python train.py --num_hidden_layers=12 --hidden_size=160 --n_experts=192 --experts_per_token=8 --d_expert=32 --d_shared_expert=0 --hidden_act="swiglu" --moe_layers=[2, 3, 4, 5, 6, 7, 8, 9, 10, 11] --router_score="sigmoid" --normalize_top_k=true --routed_scale=1.0 --balance_loss=0.000221 --balance_bias=true --router_cosine_scale=10.0 --init_std_router=0.00852 --lr_router=0.000818 --vocab_size=8192 --norm="rmsnorm" --norm_eps=1e-05 --tie_word_embeddings=true --optimizer="adam_variant" --learning_rate=0.00186 --beta1=0.9 --beta2=0.99 --batch_tokens=65536 --max_seq_len=1024 --train_tokens=501100000 --max_steps=7647 --dataset="wikipedia_en"
Below are experts of layer 2 (counted from 0) of a mixture-of-experts language model. Rows are named router (the router's row for the expert), gate (a neuron's input weights, with its number), up (a neuron's input weights, with its number) and show model dimensions 0-159. Each number is 200 + 30 x the weight over its row's rms, rounded and kept within 0 to 999.
After each expert's rows: a language model's description of what the expert responds to. This comes from a sample of Wikipedia text that the model never trained on.

# expert 1
router,197,190,176,178,196,247,182,229,204,182,158,162,182,172,227,179,177,189,203,216,206,200,199,172,181,261,272,172,241,133,191,162,172,252,212,171,222,237,230,148,215,195,235,166,237,256,203,180,217,238,241,180,183,201,143,193,154,205,215,235,237,276,219,164,175,248,145,201,217,195,235,186,223,185,246,165,198,178,234,214,168,180,192,174,212,196,263,159,194,174,217,234,260,169,158,197,195,243,195,221,231,199,221,251,213,164,197,217,238,214,168,198,178,215,191,212,179,244,168,185,205,130,244,215,217,202,252,210,198,183,168,159,210,165,242,228,201,227,233,199,167,168,164,192,209,201,254,193,205,201,180,174,191,186,256,201,169,177,201,195
gate1,181,189,179,150,167,207,232,217,223,145,206,211,120,198,160,214,216,235,249,211,170,211,201,101,219,252,204,227,183,156,247,141,178,138,217,222,223,195,220,168,232,167,227,154,190,215,201,250,258,204,196,220,232,196,160,207,194,222,217,185,236,226,201,181,197,179,212,194,132,213,176,202,137,226,187,192,217,149,224,192,228,164,216,208,217,182,223,192,187,199,195,183,172,193,201,197,199,219,172,252,284,191,190,201,207,200,248,211,173,204,241,193,229,175,212,166,165,237,211,209,145,193,222,183,178,167,166,184,130,184,184,198,175,190,194,174,232,214,235,185,165,174,183,145,172,198,141,210,208,203,183,186,150,227,205,195,207,151,195,158
up1,194,191,197,242,204,170,231,281,159,190,246,213,232,237,253,195,257,235,164,220,199,163,163,201,214,218,235,188,200,181,175,236,225,229,151,118,224,146,213,237,228,212,167,218,165,209,227,194,183,198,250,196,175,156,176,170,169,165,228,192,210,280,239,206,239,198,206,200,145,188,189,241,236,106,228,196,256,227,231,166,223,183,198,179,178,206,169,232,219,198,228,188,179,189,209,226,204,167,221,140,239,234,174,197,187,156,171,212,208,222,215,135,215,165,162,207,221,233,190,200,251,247,223,197,225,229,239,190,204,183,172,184,203,184,229,188,196,173,148,198,180,199,201,203,213,176,194,210,191,252,205,178,203,185,172,162,173,197,193,189
As, for, with prepositions

# expert 54
router,196,208,236,185,251,214,218,246,241,196,157,215,199,187,184,144,250,189,254,257,223,202,212,190,157,306,208,204,191,239,227,214,222,213,187,187,208,194,187,209,263,217,199,167,214,229,189,229,206,250,152,174,189,184,171,234,172,172,171,218,194,222,202,181,179,191,184,198,216,208,174,215,151,186,253,202,228,230,236,167,102,190,186,180,228,197,205,197,211,183,225,237,124,186,170,176,142,233,237,197,223,159,230,227,232,181,233,218,223,212,142,226,165,167,184,184,205,218,169,226,196,161,213,200,257,167,224,236,226,188,210,163,220,214,190,179,211,252,242,210,232,197,195,229,169,213,244,207,191,131,218,178,182,190,232,208,208,220,227,185
gate0,188,208,218,182,183,199,141,185,183,217,142,265,191,174,233,198,227,215,153,186,203,174,204,191,258,193,211,171,220,212,159,248,184,225,142,108,204,187,198,180,210,188,224,215,242,224,148,228,190,209,225,227,171,177,219,160,168,218,217,207,185,209,160,176,175,178,209,191,142,233,220,242,200,258,206,214,214,240,209,186,237,182,223,205,147,188,199,183,187,203,230,166,217,263,184,243,239,164,231,218,211,291,209,195,230,217,186,185,209,223,223,172,237,192,246,224,169,207,219,248,206,169,200,202,147,175,262,161,232,200,157,180,245,238,243,182,195,180,200,224,192,170,163,223,254,187,198,211,187,255,183,203,202,185,160,144,197,213,216,172
up0,204,190,240,267,179,214,186,192,265,141,159,229,224,181,225,225,195,215,213,198,252,229,155,182,177,183,146,143,133,225,181,189,189,154,180,224,182,203,190,156,200,202,176,177,213,179,190,175,190,212,202,209,171,164,168,198,170,193,172,182,185,178,138,184,227,188,152,203,227,182,210,168,187,230,171,214,167,198,159,212,201,251,261,170,211,205,152,167,165,241,203,187,170,259,215,159,189,221,167,154,217,232,185,202,178,252,179,200,216,239,226,178,229,170,218,187,238,140,170,234,208,181,172,211,231,193,193,212,198,200,208,220,161,173,193,221,216,226,262,192,232,165,286,247,184,175,247,233,195,172,198,192,236,206,243,172,226,156,232,185
Articles and possessives

# expert 51
router,181,227,235,200,289,203,227,210,209,201,127,165,188,215,208,171,218,197,192,197,200,201,153,175,187,216,254,196,184,164,199,179,249,233,207,170,229,195,181,226,229,225,206,176,193,206,204,211,195,222,174,179,172,207,177,264,153,185,239,237,173,235,245,123,210,220,193,197,195,203,238,205,213,164,188,211,243,205,244,182,169,194,208,190,205,197,227,276,233,169,197,247,189,184,155,184,179,218,213,186,168,238,248,238,218,149,179,176,241,216,236,176,156,220,102,213,193,252,178,220,174,134,225,203,241,214,206,198,198,191,188,174,211,198,226,230,142,229,181,230,196,193,206,220,193,204,206,205,174,190,204,182,162,156,199,213,104,197,228,234
gate0,159,232,177,216,239,185,174,163,232,201,235,231,160,244,255,188,250,220,228,159,221,200,131,219,201,197,190,209,202,178,219,259,233,204,194,206,215,176,205,172,177,211,121,214,196,162,201,165,147,213,207,205,205,184,280,199,174,251,209,210,168,213,187,187,209,217,175,173,164,178,158,210,157,224,182,221,229,190,209,249,202,208,193,205,210,226,184,233,173,167,247,230,155,200,237,200,200,225,256,195,217,201,223,179,193,218,178,203,244,196,212,140,239,196,209,209,194,196,176,220,163,264,219,156,294,230,225,262,178,204,223,203,221,220,203,229,277,198,197,179,176,210,232,204,260,199,209,272,202,186,213,226,218,214,162,204,225,162,191,214
up0,164,209,186,226,157,227,194,209,254,157,105,240,205,254,172,191,232,157,210,243,212,207,210,136,196,214,204,142,190,241,192,172,192,209,170,221,166,193,242,183,217,212,185,208,198,222,183,173,159,286,211,211,204,214,212,195,151,182,189,228,224,252,184,159,215,121,201,157,146,217,218,125,204,177,206,212,194,218,158,206,204,169,215,182,216,176,141,177,215,174,201,163,196,222,174,218,179,202,209,186,223,257,182,238,242,214,245,208,181,234,197,200,118,172,215,204,198,214,194,225,198,168,193,194,170,197,230,228,191,203,161,174,253,201,210,181,239,213,230,214,171,182,234,221,221,216,204,234,161,235,242,167,151,207,185,242,196,191,173,176
Music terms, year zeros

# expert 0
router,150,208,250,182,273,225,152,212,241,204,202,154,186,181,238,157,195,198,201,208,197,198,199,172,185,281,214,222,154,192,176,131,217,194,180,167,246,197,241,182,201,255,211,137,208,261,196,216,191,206,250,190,191,194,187,191,164,153,207,272,207,240,198,174,230,244,174,201,218,184,215,216,175,156,192,211,197,247,232,176,182,206,178,188,243,199,259,212,215,196,189,213,229,168,208,166,150,229,204,182,174,182,194,240,213,173,204,192,248,181,183,207,186,190,205,199,174,228,167,244,179,133,247,212,208,234,205,198,202,205,180,166,223,195,240,234,206,189,272,194,246,178,216,208,211,201,184,169,137,182,242,194,224,171,172,184,171,139,243,163
gate0,211,205,204,204,146,159,216,169,171,218,196,256,195,245,192,177,210,311,220,226,224,182,122,164,222,178,168,156,197,234,247,239,220,251,211,198,209,182,227,155,181,189,187,211,220,248,186,159,242,202,208,184,204,234,195,174,163,209,239,225,209,175,247,194,201,167,150,185,188,221,185,190,160,183,179,221,170,229,202,193,221,178,228,247,224,172,193,188,243,198,192,284,239,200,175,199,234,218,223,212,228,215,251,171,218,201,240,254,219,249,153,183,168,211,190,163,183,179,221,196,162,177,164,216,200,192,150,233,222,196,202,237,250,132,204,256,230,212,209,232,172,204,188,186,227,212,201,226,216,196,258,228,159,216,209,197,180,202,175,178
up0,203,212,110,186,262,209,219,228,167,176,186,237,145,160,204,242,204,157,152,234,210,219,201,160,213,221,233,175,257,209,147,217,221,229,240,164,157,217,190,241,231,258,179,198,237,154,199,168,208,177,189,149,233,161,213,239,233,200,178,156,198,182,209,202,196,153,192,194,195,180,207,178,222,215,208,153,254,198,153,151,167,201,163,233,166,210,118,209,193,167,200,176,222,177,198,161,204,203,212,230,121,247,221,218,205,247,177,192,167,184,217,218,206,250,180,205,204,163,159,180,231,198,224,197,211,163,171,207,210,206,204,222,229,226,151,160,187,248,187,197,180,186,148,219,157,208,217,200,157,200,184,204,198,231,224,201,174,228,210,227
Digits in coordinates and tables

# expert 3
router,137,204,165,209,208,204,206,235,181,181,170,178,203,190,194,183,183,219,207,173,216,200,199,188,219,220,252,229,190,132,185,179,218,191,182,213,254,221,166,218,211,217,190,142,225,234,220,180,227,154,236,203,184,205,165,196,155,201,204,217,211,266,234,199,216,227,170,199,251,194,185,208,191,188,204,199,248,258,209,198,162,193,225,198,227,201,237,215,231,170,243,220,224,245,177,181,201,216,257,199,206,177,200,236,190,166,244,197,264,195,199,233,192,211,169,188,225,211,169,187,187,158,245,156,227,145,230,236,222,175,156,204,254,188,262,261,200,222,219,250,176,151,143,237,220,206,227,167,157,219,210,163,202,162,249,173,139,135,184,251
gate1,120,185,205,207,214,179,240,248,227,204,197,202,169,158,235,256,232,178,192,188,159,177,214,191,251,201,222,191,172,181,205,188,200,206,204,195,237,208,175,213,210,192,159,195,197,190,189,188,244,188,187,206,164,224,188,178,167,215,205,144,219,197,223,168,213,209,173,190,130,208,212,160,221,204,277,186,257,196,197,240,245,222,185,179,228,204,170,251,227,225,220,137,158,224,184,199,184,207,238,204,193,191,212,197,212,137,231,193,204,171,185,251,194,181,172,225,162,179,186,226,236,276,259,178,202,144,216,178,208,250,229,237,161,211,206,179,217,204,168,243,223,132,237,210,201,205,207,139,147,189,183,187,155,169,179,164,160,140,217,164
up1,141,195,240,212,229,206,214,175,178,169,159,215,218,163,207,212,220,208,111,199,206,202,228,197,252,204,261,176,170,195,207,211,252,207,208,227,206,201,215,246,168,199,220,212,176,179,224,192,245,225,225,190,143,273,187,194,186,230,275,227,124,202,214,183,220,179,176,179,187,224,177,207,211,178,218,154,213,182,199,182,185,193,217,231,183,225,193,218,202,251,242,247,202,262,229,186,234,227,171,146,240,197,172,230,177,161,278,157,146,156,219,230,183,166,244,235,224,207,223,214,219,165,175,208,188,250,176,183,193,172,182,228,205,167,205,174,208,196,174,219,191,116,209,224,204,154,164,196,189,202,200,199,207,233,200,244,212,165,220,176
Adverb endings, clause commas

# expert 11
router,161,201,193,172,238,230,218,208,216,217,145,200,204,193,194,184,190,237,196,202,195,206,161,216,220,230,207,199,226,174,176,186,245,227,228,160,202,207,238,200,246,244,185,103,185,234,214,202,177,195,222,195,220,178,200,228,182,160,194,253,247,221,176,136,240,172,185,180,186,191,242,232,161,166,225,203,188,218,250,180,178,190,197,212,230,191,198,217,231,193,233,204,230,217,168,182,137,244,253,198,169,199,245,234,194,182,222,164,260,218,201,228,176,195,165,247,202,226,185,203,145,194,250,211,233,204,223,185,217,208,183,171,235,176,248,205,215,194,255,244,253,171,219,280,200,195,215,184,152,173,228,164,164,165,222,226,118,164,221,224
gate0,182,238,225,156,191,204,172,175,205,204,179,185,179,181,201,149,186,236,150,224,158,168,175,108,233,215,191,178,141,254,182,145,170,212,221,214,191,238,199,126,206,208,179,216,225,272,220,227,203,251,175,205,212,211,195,217,180,201,233,231,195,185,190,206,195,225,164,166,167,174,245,223,189,186,222,179,175,181,171,253,157,210,234,144,164,199,207,158,215,206,198,212,215,189,197,180,195,235,206,292,199,162,227,172,176,239,173,215,160,223,215,241,181,167,249,165,128,210,226,209,178,223,192,180,199,145,194,212,201,179,203,189,181,174,197,219,207,190,230,217,213,140,190,154,235,204,172,168,224,232,245,167,177,158,192,206,231,220,250,211
up0,239,161,231,188,183,159,176,187,158,190,218,233,188,151,208,199,167,153,220,156,195,224,167,233,191,162,206,272,231,157,212,244,210,177,188,234,200,219,184,188,200,205,203,192,206,147,213,240,201,194,181,188,151,204,208,178,195,219,215,198,180,189,189,213,183,180,230,218,163,250,167,215,258,276,225,188,141,261,220,294,202,233,184,211,212,216,123,180,172,226,172,207,248,141,231,196,157,199,185,189,230,200,183,198,160,226,194,166,129,190,195,181,188,182,168,235,197,206,173,228,248,266,238,199,208,213,219,207,171,247,185,159,172,222,166,194,179,189,198,188,166,185,192,250,161,215,221,199,230,165,181,218,189,228,142,207,202,201,167,201
Date zeros and months